Experts of a small language model.
Size: 8 layers, width 256, vocabulary 8192, 24.2M parameters.
Below are experts of layer 5 (counted from 0) of a mixture-of-experts language model. Rows are named gate (a neuron's input weights, with its number), up (a neuron's input weights, with its number) and show model dimensions 0-255. Each number is 50 + 12 x the weight over its row's rms, rounded and kept within 0 to 99.
Before each expert's rows: a language model's description of what the expert responds to. This comes from a sample of Wikipedia text that the model never trained on.

# expert 7
What it handles: First capitalised syllable of foreign personal names and species epithets after a given name, such as Monagas, Bartolini, Lijun.
gate1:39 48 58 38 39 51 63 42 26 41 61 46 44 37 61 42 45 44 38 34 14 56 34 39 52 31 34 66 78 50 63 63 69 31 42 60 50 50 57 57 65 58 38 48 57 71 32 54 54 46 49 29 48 66 61 34 61 42 40 45 38 49 43 30 56 37 62 37 42 62 37 45 53 43 25 58 51 59 54 20 50 50 48 66 53 49 41 44 50 56 42 46 62 47 59 66 58 55 53 37 44 44 52 47 70 51 59 15 40 41 58 51 44 64 48 56 19 68 19 59 43 44 38 64 48 49 50 61 43 46 41 48 54 48 46 26 58 43 30 40 62 61 44 45 35 45 32 52 40 51 42 36 51 33 43 46 56 51 36 41 44 55 63 50 50 51 20 42 36 77 43 54 34 67 33 26 49 61 67 52 35 43 45 52 38 59 58 45 70 40 45 65 53 35 63 50 34 47 32 62 26 37 44 33 45 54 39 56 40 55 52 40 65 37 57 37 53 39 68 59 66 37 61 54 49 57 34 58 43 44 71 60 54 60 49 40 39 40 57 55 40 35 61 77 53 56 51 54 58 55 35 69 39 70 29 47
up1:44 71 53 52 41 50 69 52 47 43 42 57 40 50 69 60 50 62 48 43 29 53 37 39 58 46 57 58 44 54 56 56 59 35 53 43 59 47 49 61 52 50 90 24 26 38 59 73 58 41 55 62 36 38 34 55 55 72 53 51 50 57 48 37 45 42 43 60 56 43 44 21 62 40 34 48 44 39 52 47 66 76 55 60 32 47 57 31 40 54 43 54 41 29 65 69 72 54 69 66 55 48 58 42 82 36 44 39 52 42 50 43 32 48 47 50 40 58 47 43 45 68 51 81 53 50 37 50 37 28 63 43 53 32 60 30 51 55 60 71 41 61 40 53 32 45 57 39 35 61 34 29 49 49 69 61 42 54 41 46 61 46 53 55 46 61 66 42 58 37 44 43 86 59 51 60 57 73 55 55 55 40 56 26 51 59 40 40 67 50 60 54 39 43 48 54 34 57 56 57 66 65 51 34 30 46 29 53 34 72 45 30 77 57 62 54 55 48 54 33 74 58 45 60 49 44 40 64 39 61 50 45 51 71 62 33 50 51 60 63 49 42 44 62 41 37 60 62 59 34 45 47 73 50 54 38
gate2:42 63 55 59 32 27 44 47 56 67 62 42 48 51 33 49 36 39 66 47 32 45 44 51 58 50 67 60 40 43 50 33 36 55 39 48 41 67 57 34 43 55 62 68 55 60 72 58 39 46 45 57 41 54 73 59 49 58 59 75 50 24 55 45 46 42 60 55 56 61 65 49 41 50 31 49 30 57 51 74 33 52 44 49 76 42 40 37 42 40 34 49 39 39 50 36 47 52 22 49 74 61 38 26 58 55 52 45 62 63 67 58 47 60 60 38 33 49 53 65 63 40 46 29 40 11 57 75 47 41 24 32 51 70 49 11 41 60 40 53 47 39 44 52 30 23 42 51 31 52 40 55 47 49 33 63 52 30 46 44 36 53 54 57 41 52 59 37 60 60 53 46 39 73 40 35 47 54 41 48 54 57 65 51 37 72 60 41 65 39 60 46 58 54 46 68 33 46 32 61 52 30 52 54 46 49 63 42 63 66 39 52 45 57 70 56 36 49 54 35 39 33 33 72 52 39 51 60 50 46 49 50 47 55 62 74 51 37 56 49 50 83 51 33 43 47 41 51 46 54 63 43 36 48 41 49
up2:44 32 47 62 37 50 57 45 29 40 36 38 63 52 58 59 47 72 38 45 50 48 67 48 41 43 39 46 64 46 41 46 49 68 46 58 49 54 59 63 69 49 65 48 53 58 72 60 62 53 57 72 41 37 54 36 52 65 48 45 39 57 39 38 40 80 48 53 50 53 74 55 33 50 34 45 57 56 52 57 39 52 41 42 35 49 57 49 39 91 54 41 64 37 54 38 48 43 55 51 48 35 64 41 64 19 63 59 23 46 56 55 46 28 43 58 49 56 52 32 52 32 61 50 43 51 58 51 42 47 38 47 50 51 60 30 71 41 40 47 43 61 40 56 43 55 66 34 69 62 47 62 63 58 56 54 61 25 57 27 45 45 22 45 38 56 54 37 57 20 33 36 55 58 43 66 49 46 64 49 50 41 43 66 65 64 46 63 43 58 52 28 82 50 31 46 53 50 49 48 56 70 52 48 39 45 54 41 52 30 47 32 48 64 57 44 37 43 53 65 20 33 62 57 59 36 47 59 38 22 42 62 41 51 30 41 69 47 59 44 40 53 50 56 39 86 47 59 45 76 49 34 48 37 68 55
gate3:52 26 53 29 22 46 40 55 49 52 28 65 35 55 45 56 31 38 47 40 47 54 55 39 38 44 33 55 49 37 53 57 42 58 48 54 60 75 77 51 46 56 54 65 55 69 55 40 42 33 54 43 40 65 46 58 52 57 70 50 49 43 53 36 67 50 39 61 39 37 73 48 52 53 57 58 43 36 53 35 46 62 38 54 59 35 58 31 61 42 50 45 57 53 67 47 69 34 54 42 67 59 29 40 55 52 54 56 38 51 45 51 68 54 49 58 43 53 15 43 58 26 78 44 09 39 44 41 59 50 50 39 68 53 51 69 46 44 48 34 64 61 29 44 64 55 72 51 25 59 61 32 49 21 43 67 46 42 49 49 53 59 43 77 52 34 43 44 35 56 70 32 59 62 44 48 55 52 68 41 61 69 44 41 56 26 52 48 48 81 30 51 49 64 55 69 33 68 37 41 34 41 45 74 52 54 43 51 46 60 54 47 48 38 33 43 52 36 59 75 61 36 57 47 45 31 63 62 56 60 41 50 56 48 36 57 41 49 47 51 46 35 51 45 50 67 41 65 51 59 44 62 43 45 59 29
up3:34 61 54 46 47 54 36 53 49 58 55 64 52 46 62 57 49 68 63 42 63 56 51 58 59 54 42 47 40 39 77 60 78 63 61 31 51 70 56 49 40 65 52 67 62 49 33 45 72 39 65 32 36 39 53 33 53 41 72 34 50 48 53 57 35 58 57 47 56 45 46 56 52 58 54 41 36 40 59 54 47 69 67 46 44 42 43 57 41 45 77 44 34 76 58 57 57 40 57 37 62 60 47 77 49 48 37 42 48 66 51 57 54 44 62 74 71 72 53 23 19 55 41 42 63 47 53 52 42 53 85 56 44 61 46 52 52 72 40 42 64 54 56 58 56 56 29 56 17 30 35 45 52 65 53 42 31 55 48 51 71 43 68 40 49 41 57 57 63 57 43 56 52 52 41 27 46 41 53 53 55 47 59 33 58 53 59 69 53 53 14 52 41 27 61 40 47 72 48 45 33 47 62 57 39 30 68 43 54 56 47 38 55 28 48 68 45 83 27 35 47 66 56 37 34 53 51 47 68 52 51 41 61 45 35 55 44 38 31 44 57 49 49 52 50 33 53 45 33 47 45 65 50 53 53 53
gate4:51 55 53 37 50 41 43 33 35 38 48 44 58 49 44 42 48 54 60 59 37 54 31 46 34 70 58 34 50 49 60 65 52 20 65 74 73 32 29 55 51 53 40 41 39 46 41 62 43 51 48 39 51 65 65 53 40 59 39 50 39 41 26 45 63 52 57 57 67 54 52 45 34 54 60 70 40 57 72 49 58 53 55 63 44 69 50 48 35 40 75 31 66 37 51 54 40 53 75 52 43 53 29 56 47 40 44 65 58 54 39 45 56 45 74 55 48 66 50 40 55 49 48 28 51 33 60 54 38 62 58 44 39 48 50 31 37 56 48 51 56 52 49 52 20 55 45 42 38 50 20 37 78 46 55 37 70 56 45 62 46 54 57 35 49 36 45 91 66 46 15 62 64 50 71 49 52 51 38 57 48 36 41 45 49 38 57 32 33 57 48 40 39 55 39 61 52 81 47 47 59 49 61 48 47 33 63 26 41 49 46 75 78 48 68 39 36 46 49 50 63 33 28 41 69 36 37 55 43 47 26 36 48 53 38 45 64 42 65 53 47 62 61 45 70 51 48 48 47 63 52 47 40 44 69 52
up4:33 46 35 35 37 44 47 45 54 50 33 60 62 37 47 52 40 51 57 69 22 51 51 45 46 51 56 33 54 46 67 61 41 44 66 51 52 37 40 64 58 44 62 63 50 60 66 31 15 58 47 35 49 45 50 50 45 60 51 57 31 31 61 59 64 69 68 58 46 40 63 33 44 36 39 58 55 65 51 52 50 38 62 53 43 64 44 44 46 49 42 41 50 36 50 65 43 46 60 55 50 76 36 71 57 53 46 54 52 42 49 47 48 36 66 52 53 58 34 49 59 37 59 38 59 54 62 57 50 55 58 59 50 42 58 39 54 41 40 46 65 42 61 31 21 43 29 40 49 30 32 37 67 55 47 59 78 53 58 51 36 57 54 26 51 42 23 62 49 67 20 55 75 48 60 56 48 51 42 55 60 39 61 47 46 29 70 42 49 62 32 45 35 47 35 36 44 60 47 54 69 46 64 52 64 17 68 35 45 46 36 56 43 46 50 65 33 43 32 40 53 36 46 35 50 46 47 60 26 53 43 46 61 56 58 33 64 55 79 52 63 54 63 44 65 35 62 65 28 44 24 27 66 54 58 26
gate5:44 41 40 74 53 62 42 50 56 41 52 47 54 67 33 62 39 42 43 32 50 48 51 53 36 68 43 66 71 41 69 34 39 62 44 35 48 24 54 39 73 46 48 46 49 50 49 68 38 63 47 57 45 65 59 46 78 43 33 49 52 51 68 54 46 57 54 40 80 40 51 37 64 39 43 32 52 53 40 42 59 64 43 41 47 60 45 33 41 53 53 49 44 49 45 47 72 90 34 28 63 55 61 50 50 65 68 52 70 37 42 50 40 42 44 50 45 59 46 62 32 25 37 40 41 49 50 43 68 49 54 54 71 36 45 33 38 70 34 31 57 66 54 48 55 49 57 32 55 51 48 39 60 44 39 63 45 58 70 47 56 55 56 58 52 47 60 59 45 64 35 31 37 62 48 51 75 49 34 31 31 35 40 60 44 36 49 53 59 41 66 47 42 41 71 54 49 58 49 44 49 71 42 68 61 51 39 61 43 19 51 59 35 44 71 53 48 38 36 69 55 48 62 39 41 48 78 49 47 52 29 26 50 49 38 19 58 69 35 72 35 46 48 44 49 40 42 61 58 38 43 59 67 57 59 58
up5:31 46 72 60 57 77 55 50 51 52 50 54 45 54 19 34 39 44 56 54 30 43 34 35 56 48 60 41 37 37 59 38 58 34 43 27 37 56 55 56 63 47 65 43 61 60 26 57 68 50 37 50 50 37 62 51 68 71 27 38 54 61 50 45 55 60 61 64 34 57 53 46 48 24 46 47 49 51 46 52 39 62 71 33 39 54 42 53 36 89 69 38 60 43 48 44 40 52 60 45 26 46 43 50 39 58 47 52 38 34 46 50 48 55 53 35 28 53 36 56 35 61 54 71 50 63 57 61 53 70 58 46 50 48 52 58 39 58 58 38 52 64 59 71 51 63 49 44 59 63 50 66 45 76 71 53 67 56 64 63 50 45 53 39 36 31 78 44 59 29 54 47 40 29 57 79 48 59 41 58 40 64 52 56 52 51 41 33 41 51 55 55 43 62 49 27 36 26 56 47 49 48 58 49 46 37 61 51 57 30 50 56 38 50 28 59 49 42 35 58 52 55 52 29 44 58 54 75 34 59 36 34 48 68 59 45 58 50 47 51 16 54 58 65 30 46 27 78 49 41 48 57 51 55 61 45
gate6:54 52 72 44 26 28 40 48 53 61 69 54 65 58 50 44 39 40 72 43 76 59 38 61 55 50 35 75 46 56 45 49 42 29 42 37 43 59 55 48 60 49 34 43 36 41 42 61 57 47 52 50 64 59 55 38 62 39 53 44 53 41 51 50 54 36 38 56 47 47 39 53 62 65 57 41 49 58 61 58 57 47 46 33 52 40 62 59 65 54 48 38 68 73 56 80 70 46 48 50 40 54 45 37 49 59 47 40 73 50 46 44 74 40 55 41 69 64 52 47 41 50 57 55 77 49 22 58 41 47 49 49 45 60 46 46 44 36 42 71 69 53 68 57 54 14 44 53 37 38 61 44 55 42 60 58 63 51 45 26 53 41 78 55 50 35 42 57 50 69 55 58 44 29 48 40 44 57 62 73 37 55 58 29 45 45 60 37 52 57 33 78 12 29 68 57 39 60 53 49 55 44 42 51 57 63 44 56 41 66 51 48 32 47 55 40 60 53 50 33 70 37 36 62 37 37 45 58 54 60 80 37 38 53 62 43 71 51 56 51 63 56 52 72 56 59 30 52 70 41 44 80 60 49 43 36
up6:50 35 50 71 51 56 65 57 46 49 39 39 58 51 38 68 48 54 44 58 31 62 58 61 21 41 35 50 52 59 49 67 50 60 60 57 35 50 41 72 45 44 57 55 65 52 53 44 46 35 50 64 57 44 50 77 43 65 45 66 41 38 57 38 51 62 12 34 64 45 67 45 55 57 36 46 52 52 55 25 48 45 55 31 50 71 58 44 37 60 40 41 48 59 44 53 41 53 48 50 54 55 59 37 57 57 65 72 58 65 33 50 46 58 36 45 37 43 42 42 46 34 80 43 51 61 76 47 50 43 42 41 58 50 52 35 68 67 42 62 40 63 34 42 49 68 67 49 73 63 54 76 58 39 60 50 39 27 50 42 55 53 32 58 52 34 49 42 60 35 41 51 70 52 60 50 57 65 44 32 43 67 37 55 27 30 29 54 56 53 75 54 81 57 35 65 51 53 38 49 38 40 53 54 61 45 39 47 57 34 60 51 64 48 56 70 46 34 55 30 29 21 79 56 42 63 59 36 49 40 43 70 56 47 55 53 23 33 42 55 57 45 56 50 42 53 68 55 40 42 54 19 47 55 46 61
gate7:55 60 45 53 52 55 58 38 44 39 49 59 13 54 66 52 49 57 42 49 62 37 60 32 65 71 50 63 49 47 62 28 12 43 48 59 38 24 65 31 53 41 55 66 46 51 47 55 57 48 45 40 39 55 50 58 38 51 31 53 56 56 76 41 22 51 63 65 43 46 70 67 78 53 50 62 52 37 44 54 61 52 54 56 62 62 56 30 45 19 53 65 58 73 39 60 43 54 37 35 52 56 59 51 43 45 73 61 58 58 42 54 38 71 43 70 67 53 44 55 33 11 57 51 28 48 53 41 50 67 67 50 51 64 65 47 65 53 64 47 68 53 56 43 47 50 54 44 35 71 63 18 51 62 69 50 61 54 40 41 58 57 57 51 47 49 60 48 56 28 47 39 37 45 46 51 51 61 59 67 83 50 38 57 51 58 64 42 52 46 54 48 60 62 33 45 35 47 47 46 68 61 46 61 52 59 77 58 27 58 43 41 48 60 60 53 47 67 57 45 49 70 37 39 57 26 40 44 48 43 54 44 49 59 62 65 71 60 59 49 61 58 33 40 56 47 50 50 64 44 31 57 47 44 64 66
up7:57 41 49 28 39 25 64 53 65 60 49 43 56 46 37 51 44 30 38 55 23 49 60 52 28 34 31 53 50 45 44 61 53 67 53 47 47 80 56 65 45 47 50 34 68 60 49 11 38 50 62 55 70 29 49 55 41 61 63 46 50 36 49 72 65 40 55 62 48 56 54 42 57 40 76 30 54 63 62 43 42 65 56 42 41 19 50 32 66 72 27 25 70 37 50 45 63 30 44 50 47 36 59 43 70 64 50 28 66 69 51 53 33 42 49 51 45 44 39 61 71 59 60 57 68 64 34 33 61 41 34 59 53 13 44 76 37 37 38 51 60 45 58 29 48 55 44 51 63 39 38 56 39 40 30 54 58 34 59 42 42 55 48 47 46 40 41 67 35 47 55 51 49 66 51 40 43 44 50 43 32 35 66 48 35 34 34 49 42 46 60 51 50 52 56 47 71 29 41 56 45 45 40 42 46 46 47 45 60 48 58 49 56 50 46 49 45 19 48 57 57 18 63 48 57 64 56 57 41 63 42 49 48 58 48 60 47 61 50 44 44 51 63 53 35 45 53 66 59 42 39 55 61 43 47 49
gate8:40 52 50 50 68 33 54 29 58 46 74 43 39 36 53 61 40 69 36 46 36 37 76 64 30 55 60 41 46 46 53 57 89 50 45 74 57 65 65 48 61 49 54 49 59 56 55 50 47 31 67 60 73 19 65 25 38 36 32 43 63 80 55 43 49 63 56 62 53 68 70 42 69 46 68 58 41 66 68 56 33 53 56 50 41 35 59 52 52 45 52 39 55 45 28 57 25 47 46 30 48 58 58 45 43 46 42 54 42 64 77 51 41 46 45 53 44 42 33 52 53 56 56 50 47 36 67 37 62 54 62 51 28 36 54 24 60 53 32 43 47 58 51 46 42 74 58 59 40 52 40 65 59 55 48 45 31 52 52 67 49 59 36 64 59 63 72 60 67 43 56 21 60 49 44 53 51 41 71 71 73 66 46 51 72 52 47 60 46 55 47 43 39 58 57 67 45 48 55 40 42 39 48 57 54 46 37 59 58 40 37 60 53 60 59 61 26 60 70 55 49 35 72 63 68 56 28 56 51 51 60 64 43 45 38 36 53 63 49 57 63 53 46 39 49 52 48 66 47 33 61 40 56 47 61 57
up8:29 54 67 76 55 43 33 35 49 51 49 35 43 46 48 54 78 45 70 65 50 76 55 45 45 45 65 36 41 52 64 60 53 36 90 11 54 42 56 69 64 46 36 39 40 41 50 48 56 65 66 45 47 91 39 58 75 72 43 30 48 32 82 52 72 46 32 34 41 44 68 36 34 55 50 46 47 33 29 53 37 46 49 69 44 52 39 38 51 51 36 61 62 43 50 52 74 48 41 61 40 43 32 49 41 56 53 66 54 57 41 59 41 62 75 55 46 55 60 57 73 66 43 49 41 58 47 39 60 62 41 27 61 45 55 56 57 40 48 44 60 45 45 48 38 53 19 39 56 58 56 46 38 53 47 46 53 49 43 48 60 59 30 45 47 41 51 51 47 52 56 52 52 20 58 44 56 49 41 50 56 42 40 40 45 39 41 48 51 47 45 60 31 60 63 52 52 45 54 55 53 68 45 48 43 69 41 58 59 50 42 57 70 46 41 50 75 60 40 37 51 72 45 36 51 79 60 49 63 46 17 51 46 42 52 51 41 48 58 40 65 41 58 61 46 59 54 62 57 32 55 47 55 41 46 40
gate9:49 51 48 40 35 38 51 51 56 53 67 47 38 55 33 54 35 66 66 50 52 33 43 54 42 45 39 45 24 52 62 62 52 18 70 48 45 55 55 27 40 48 40 49 49 51 54 48 38 43 59 60 51 81 32 43 48 42 60 44 54 52 56 55 46 45 37 50 44 54 31 41 58 36 43 49 37 70 47 52 48 50 33 45 53 53 43 58 45 46 67 29 50 57 52 61 80 51 54 52 45 67 57 46 54 40 29 39 59 45 59 52 59 40 46 58 59 57 41 53 63 47 50 51 59 36 49 45 59 24 76 57 63 44 43 22 39 58 56 29 64 33 58 52 47 46 37 70 46 57 65 40 44 73 62 37 43 67 51 73 62 71 54 64 55 36 54 76 38 58 53 67 39 55 50 22 54 77 43 44 50 36 54 41 52 64 45 41 54 39 46 42 31 36 55 56 48 49 62 52 52 65 45 60 46 48 56 53 35 55 47 63 59 44 30 60 43 38 71 43 73 63 82 55 44 47 24 27 71 48 54 32 49 57 38 33 20 45 47 50 42 38 52 68 51 57 54 73 55 53 35 75 58 82 35 33
up9:51 32 49 44 50 41 40 47 54 46 48 40 51 40 55 23 46 45 39 47 50 63 45 26 47 44 78 48 46 49 42 30 52 56 35 58 45 47 52 59 19 65 48 57 61 47 54 71 53 60 52 28 47 43 50 67 36 60 45 51 67 74 39 43 75 60 45 61 78 34 54 54 32 43 42 50 54 59 66 50 52 58 57 59 56 31 56 47 55 56 29 47 68 37 51 61 45 29 43 55 42 28 34 33 67 60 58 91 58 37 46 52 25 65 53 49 43 52 51 57 59 37 35 46 44 47 52 63 55 51 29 39 36 65 52 57 36 56 48 62 53 74 50 67 29 61 54 20 55 55 47 35 51 52 46 65 47 43 53 65 52 41 40 62 48 69 38 39 47 32 53 46 50 41 58 57 45 52 48 26 35 40 45 73 35 73 52 47 69 33 61 57 50 52 48 57 63 67 39 40 57 42 47 72 45 49 38 59 65 59 70 45 45 49 55 49 47 36 38 31 69 47 42 53 45 45 74 48 55 45 46 61 44 54 35 66 27 49 61 31 61 55 37 38 56 66 35 28 48 53 57 20 22 38 57 45
gate10:61 44 53 61 65 45 54 41 49 56 42 51 67 59 51 63 65 40 46 55 56 51 60 44 64 56 65 52 46 49 39 53 50 54 49 33 56 67 47 54 48 43 62 57 76 47 46 64 44 52 69 72 44 13 41 41 56 45 26 57 46 54 23 29 49 53 34 47 55 70 51 57 66 47 48 47 58 80 64 51 50 41 49 54 57 65 51 48 59 23 28 41 42 55 49 41 44 65 34 37 52 58 61 40 56 36 63 43 61 63 48 54 63 44 47 40 29 51 65 53 43 43 44 42 58 50 66 39 46 41 76 47 39 42 37 34 40 51 66 23 42 70 52 52 62 59 57 57 40 52 40 31 35 50 34 51 65 44 41 39 41 55 66 50 58 41 31 47 47 46 41 62 55 51 60 59 44 57 45 48 21 56 47 49 58 23 66 54 56 60 43 41 54 15 58 63 60 66 43 67 43 62 46 72 44 35 55 42 49 51 56 50 27 53 52 69 52 56 53 51 59 59 34 61 26 63 41 24 87 70 41 42 56 55 38 37 51 58 51 49 69 54 35 70 39 67 48 46 71 43 41 59 34 83 69 50
up10:60 52 45 52 58 27 50 56 39 50 59 41 50 51 68 61 27 31 43 55 53 43 59 61 60 46 68 60 34 50 48 37 41 45 44 41 59 84 47 37 53 45 51 67 51 41 52 49 49 56 47 41 47 58 54 40 54 61 51 81 53 55 62 48 38 60 50 53 43 57 43 52 49 59 49 41 53 66 58 73 44 48 33 41 46 53 44 39 50 40 49 62 55 72 68 54 26 36 44 55 61 60 62 59 61 63 53 39 75 65 23 51 76 44 35 48 24 60 41 39 52 49 69 36 54 57 49 46 51 45 68 62 45 63 42 43 42 52 41 53 59 66 42 49 50 33 43 56 45 36 46 21 49 46 56 55 60 52 53 60 60 50 73 68 56 33 25 67 49 60 44 54 52 42 39 20 47 72 42 42 22 53 57 28 51 55 73 43 74 72 31 60 34 49 88 44 50 51 61 61 59 41 43 50 78 46 46 59 53 77 50 53 29 49 55 48 32 49 56 46 51 38 39 50 30 60 47 47 65 73 51 39 50 49 34 45 40 55 28 64 48 49 35 57 47 51 63 61 57 54 44 69 49 77 76 45
gate11:30 49 45 53 34 50 44 45 48 56 38 37 81 52 46 53 55 50 43 46 39 51 50 44 48 69 53 57 45 46 46 39 59 51 43 64 42 64 28 75 62 51 45 42 44 43 41 65 39 60 53 70 60 41 60 60 71 57 73 54 31 61 69 39 60 44 60 32 40 69 57 55 56 48 65 59 50 54 61 44 73 46 39 49 33 51 50 39 50 45 47 51 48 31 54 56 59 54 35 53 53 40 58 48 49 51 63 55 59 56 49 55 69 54 43 27 47 60 28 39 76 78 54 50 38 40 53 45 57 61 47 60 63 66 36 30 66 57 57 51 45 59 42 43 55 23 52 46 59 51 56 42 46 61 33 48 53 52 43 20 48 30 56 29 51 49 48 52 57 62 45 49 34 47 49 52 46 55 50 62 42 53 51 54 50 30 37 48 72 51 61 49 70 50 66 52 35 27 45 44 58 47 60 41 33 58 40 55 63 53 45 78 37 24 40 20 45 45 54 46 46 41 46 63 45 57 19 43 89 34 75 63 49 58 49 48 38 38 65 22 57 56 83 46 32 30 59 58 45 51 72 72 63 56 69 48
up11:32 31 55 21 38 53 61 51 45 44 65 53 43 48 44 59 41 49 22 34 45 49 38 48 55 32 63 66 60 59 32 36 52 42 33 57 43 64 30 50 40 59 61 57 55 64 56 40 60 49 48 57 59 50 46 66 55 39 80 56 36 36 58 34 30 54 55 27 52 52 50 37 67 50 33 54 43 46 41 50 58 61 42 48 49 50 39 43 42 34 73 43 37 37 63 59 54 47 45 43 50 65 72 61 51 64 45 40 51 45 66 47 33 33 47 63 27 47 39 50 69 72 53 43 45 30 50 40 43 60 61 50 58 67 44 44 48 74 57 38 61 45 26 40 34 43 46 57 35 64 33 46 48 52 41 59 38 47 54 51 65 52 48 58 50 35 62 48 24 66 54 40 59 56 31 70 48 42 32 61 42 58 54 49 56 52 39 41 79 65 72 51 39 59 43 34 17 40 56 48 42 35 65 50 54 29 49 58 35 46 56 47 61 76 56 65 39 52 70 51 43 32 65 78 46 63 52 59 44 49 58 35 54 64 70 44 27 60 56 60 38 54 41 44 58 36 77 54 47 39 51 69 39 41 40 77
gate12:47 25 66 49 52 44 55 24 55 57 46 44 48 31 50 57 65 59 66 46 55 38 50 43 43 34 43 41 41 55 61 56 54 62 52 46 52 60 41 59 65 43 35 43 55 71 51 34 48 39 73 67 67 34 49 58 60 60 59 57 30 36 74 63 41 44 54 50 33 43 55 72 39 38 48 48 59 47 56 54 31 72 63 38 49 41 47 35 66 40 38 40 53 50 45 37 36 25 42 73 70 47 38 34 60 47 55 45 38 37 87 61 49 57 66 42 52 49 37 67 55 40 48 48 60 39 31 43 64 73 14 64 62 35 60 60 42 33 27 25 65 32 51 45 57 53 34 33 62 36 38 62 39 39 43 32 70 39 68 49 31 70 32 36 48 38 65 62 39 61 49 46 41 40 40 57 49 54 53 38 41 49 58 66 48 59 74 41 47 55 47 56 49 32 57 50 49 42 61 63 55 49 55 43 54 71 48 56 43 52 51 54 59 61 45 67 50 40 41 48 59 42 66 55 42 80 52 54 44 59 32 58 33 50 51 75 51 57 65 39 57 48 55 60 55 48 34 60 48 44 53 63 61 73 72 29
up12:62 62 41 64 51 66 44 49 49 33 51 54 49 70 67 53 33 33 44 37 70 35 45 40 68 51 52 52 48 51 47 29 42 41 40 34 51 42 50 21 55 56 72 62 38 39 42 62 72 65 37 53 50 66 36 61 71 52 35 63 47 46 76 56 34 65 44 66 47 23 52 57 45 51 37 51 38 41 47 61 73 19 54 63 51 75 51 43 47 31 42 72 37 92 59 64 39 49 33 48 55 59 56 59 49 31 55 49 50 35 54 57 72 54 33 46 65 47 56 53 49 33 43 48 34 38 62 49 48 55 64 50 45 83 48 46 79 52 49 54 41 52 43 59 66 41 61 47 36 77 59 18 53 48 62 51 44 55 52 46 57 59 60 56 46 63 77 22 69 42 54 54 43 44 50 57 63 54 55 57 62 42 48 43 55 58 65 42 64 72 53 55 60 55 46 55 36 52 69 35 55 63 45 57 45 66 69 58 36 46 53 22 40 58 54 64 58 68 41 49 47 76 48 50 53 49 62 38 44 44 61 35 58 51 60 57 58 63 59 54 53 49 40 55 53 29 54 58 51 34 50 42 47 39 54 45
gate13:39 48 64 47 37 49 55 33 68 55 55 51 27 77 43 45 27 61 52 59 32 40 48 41 42 38 42 62 46 56 62 31 64 55 49 29 37 58 68 50 56 50 34 72 43 55 42 33 39 50 58 54 36 62 49 51 64 70 37 45 69 51 56 56 38 41 35 56 40 56 79 43 60 44 66 68 53 49 40 39 54 43 68 37 48 63 62 48 59 39 50 36 58 75 61 40 77 57 33 50 42 57 50 50 67 46 44 40 63 59 36 58 29 62 55 64 60 50 29 53 60 25 51 55 59 44 48 39 59 29 57 45 56 73 49 59 63 60 54 46 56 64 54 41 56 42 58 40 39 52 65 28 51 32 51 53 33 62 68 39 58 56 72 62 50 59 47 44 48 60 50 40 55 47 55 44 56 20 36 63 51 61 59 47 27 35 49 44 59 56 64 72 44 49 36 46 53 33 49 42 56 43 48 53 57 78 37 41 50 19 47 43 46 70 65 45 67 27 55 66 77 41 74 66 74 42 50 52 32 63 64 50 58 53 61 51 36 63 35 59 47 39 44 40 43 39 54 63 80 37 49 56 51 65 48 54
up13:54 46 47 54 62 57 51 33 60 29 62 74 43 47 39 49 39 57 36 38 49 41 55 56 27 57 45 44 48 61 64 66 47 75 29 44 42 70 58 51 67 45 58 35 47 43 26 44 45 39 29 84 53 42 29 53 51 54 54 46 49 44 55 51 46 47 79 38 38 38 62 61 51 41 65 34 58 44 69 36 50 37 68 76 52 50 56 56 52 41 40 24 66 49 49 45 60 55 63 42 45 37 48 51 48 56 45 52 45 65 40 51 40 36 72 24 66 50 49 43 49 38 41 57 33 40 54 45 59 40 53 74 15 60 58 41 56 45 58 60 39 47 50 54 50 35 47 43 66 44 60 34 44 28 43 63 64 55 50 51 62 38 49 62 32 63 72 56 58 34 43 56 50 45 53 61 50 67 42 54 55 56 48 54 58 34 60 33 66 43 72 71 74 28 24 39 40 55 57 50 74 38 51 49 61 58 38 41 42 56 59 34 44 72 61 46 34 46 59 40 60 38 81 67 64 51 58 44 44 44 37 46 58 61 59 52 41 63 45 69 37 35 38 52 60 53 50 29 71 42 36 42 59 47 64 68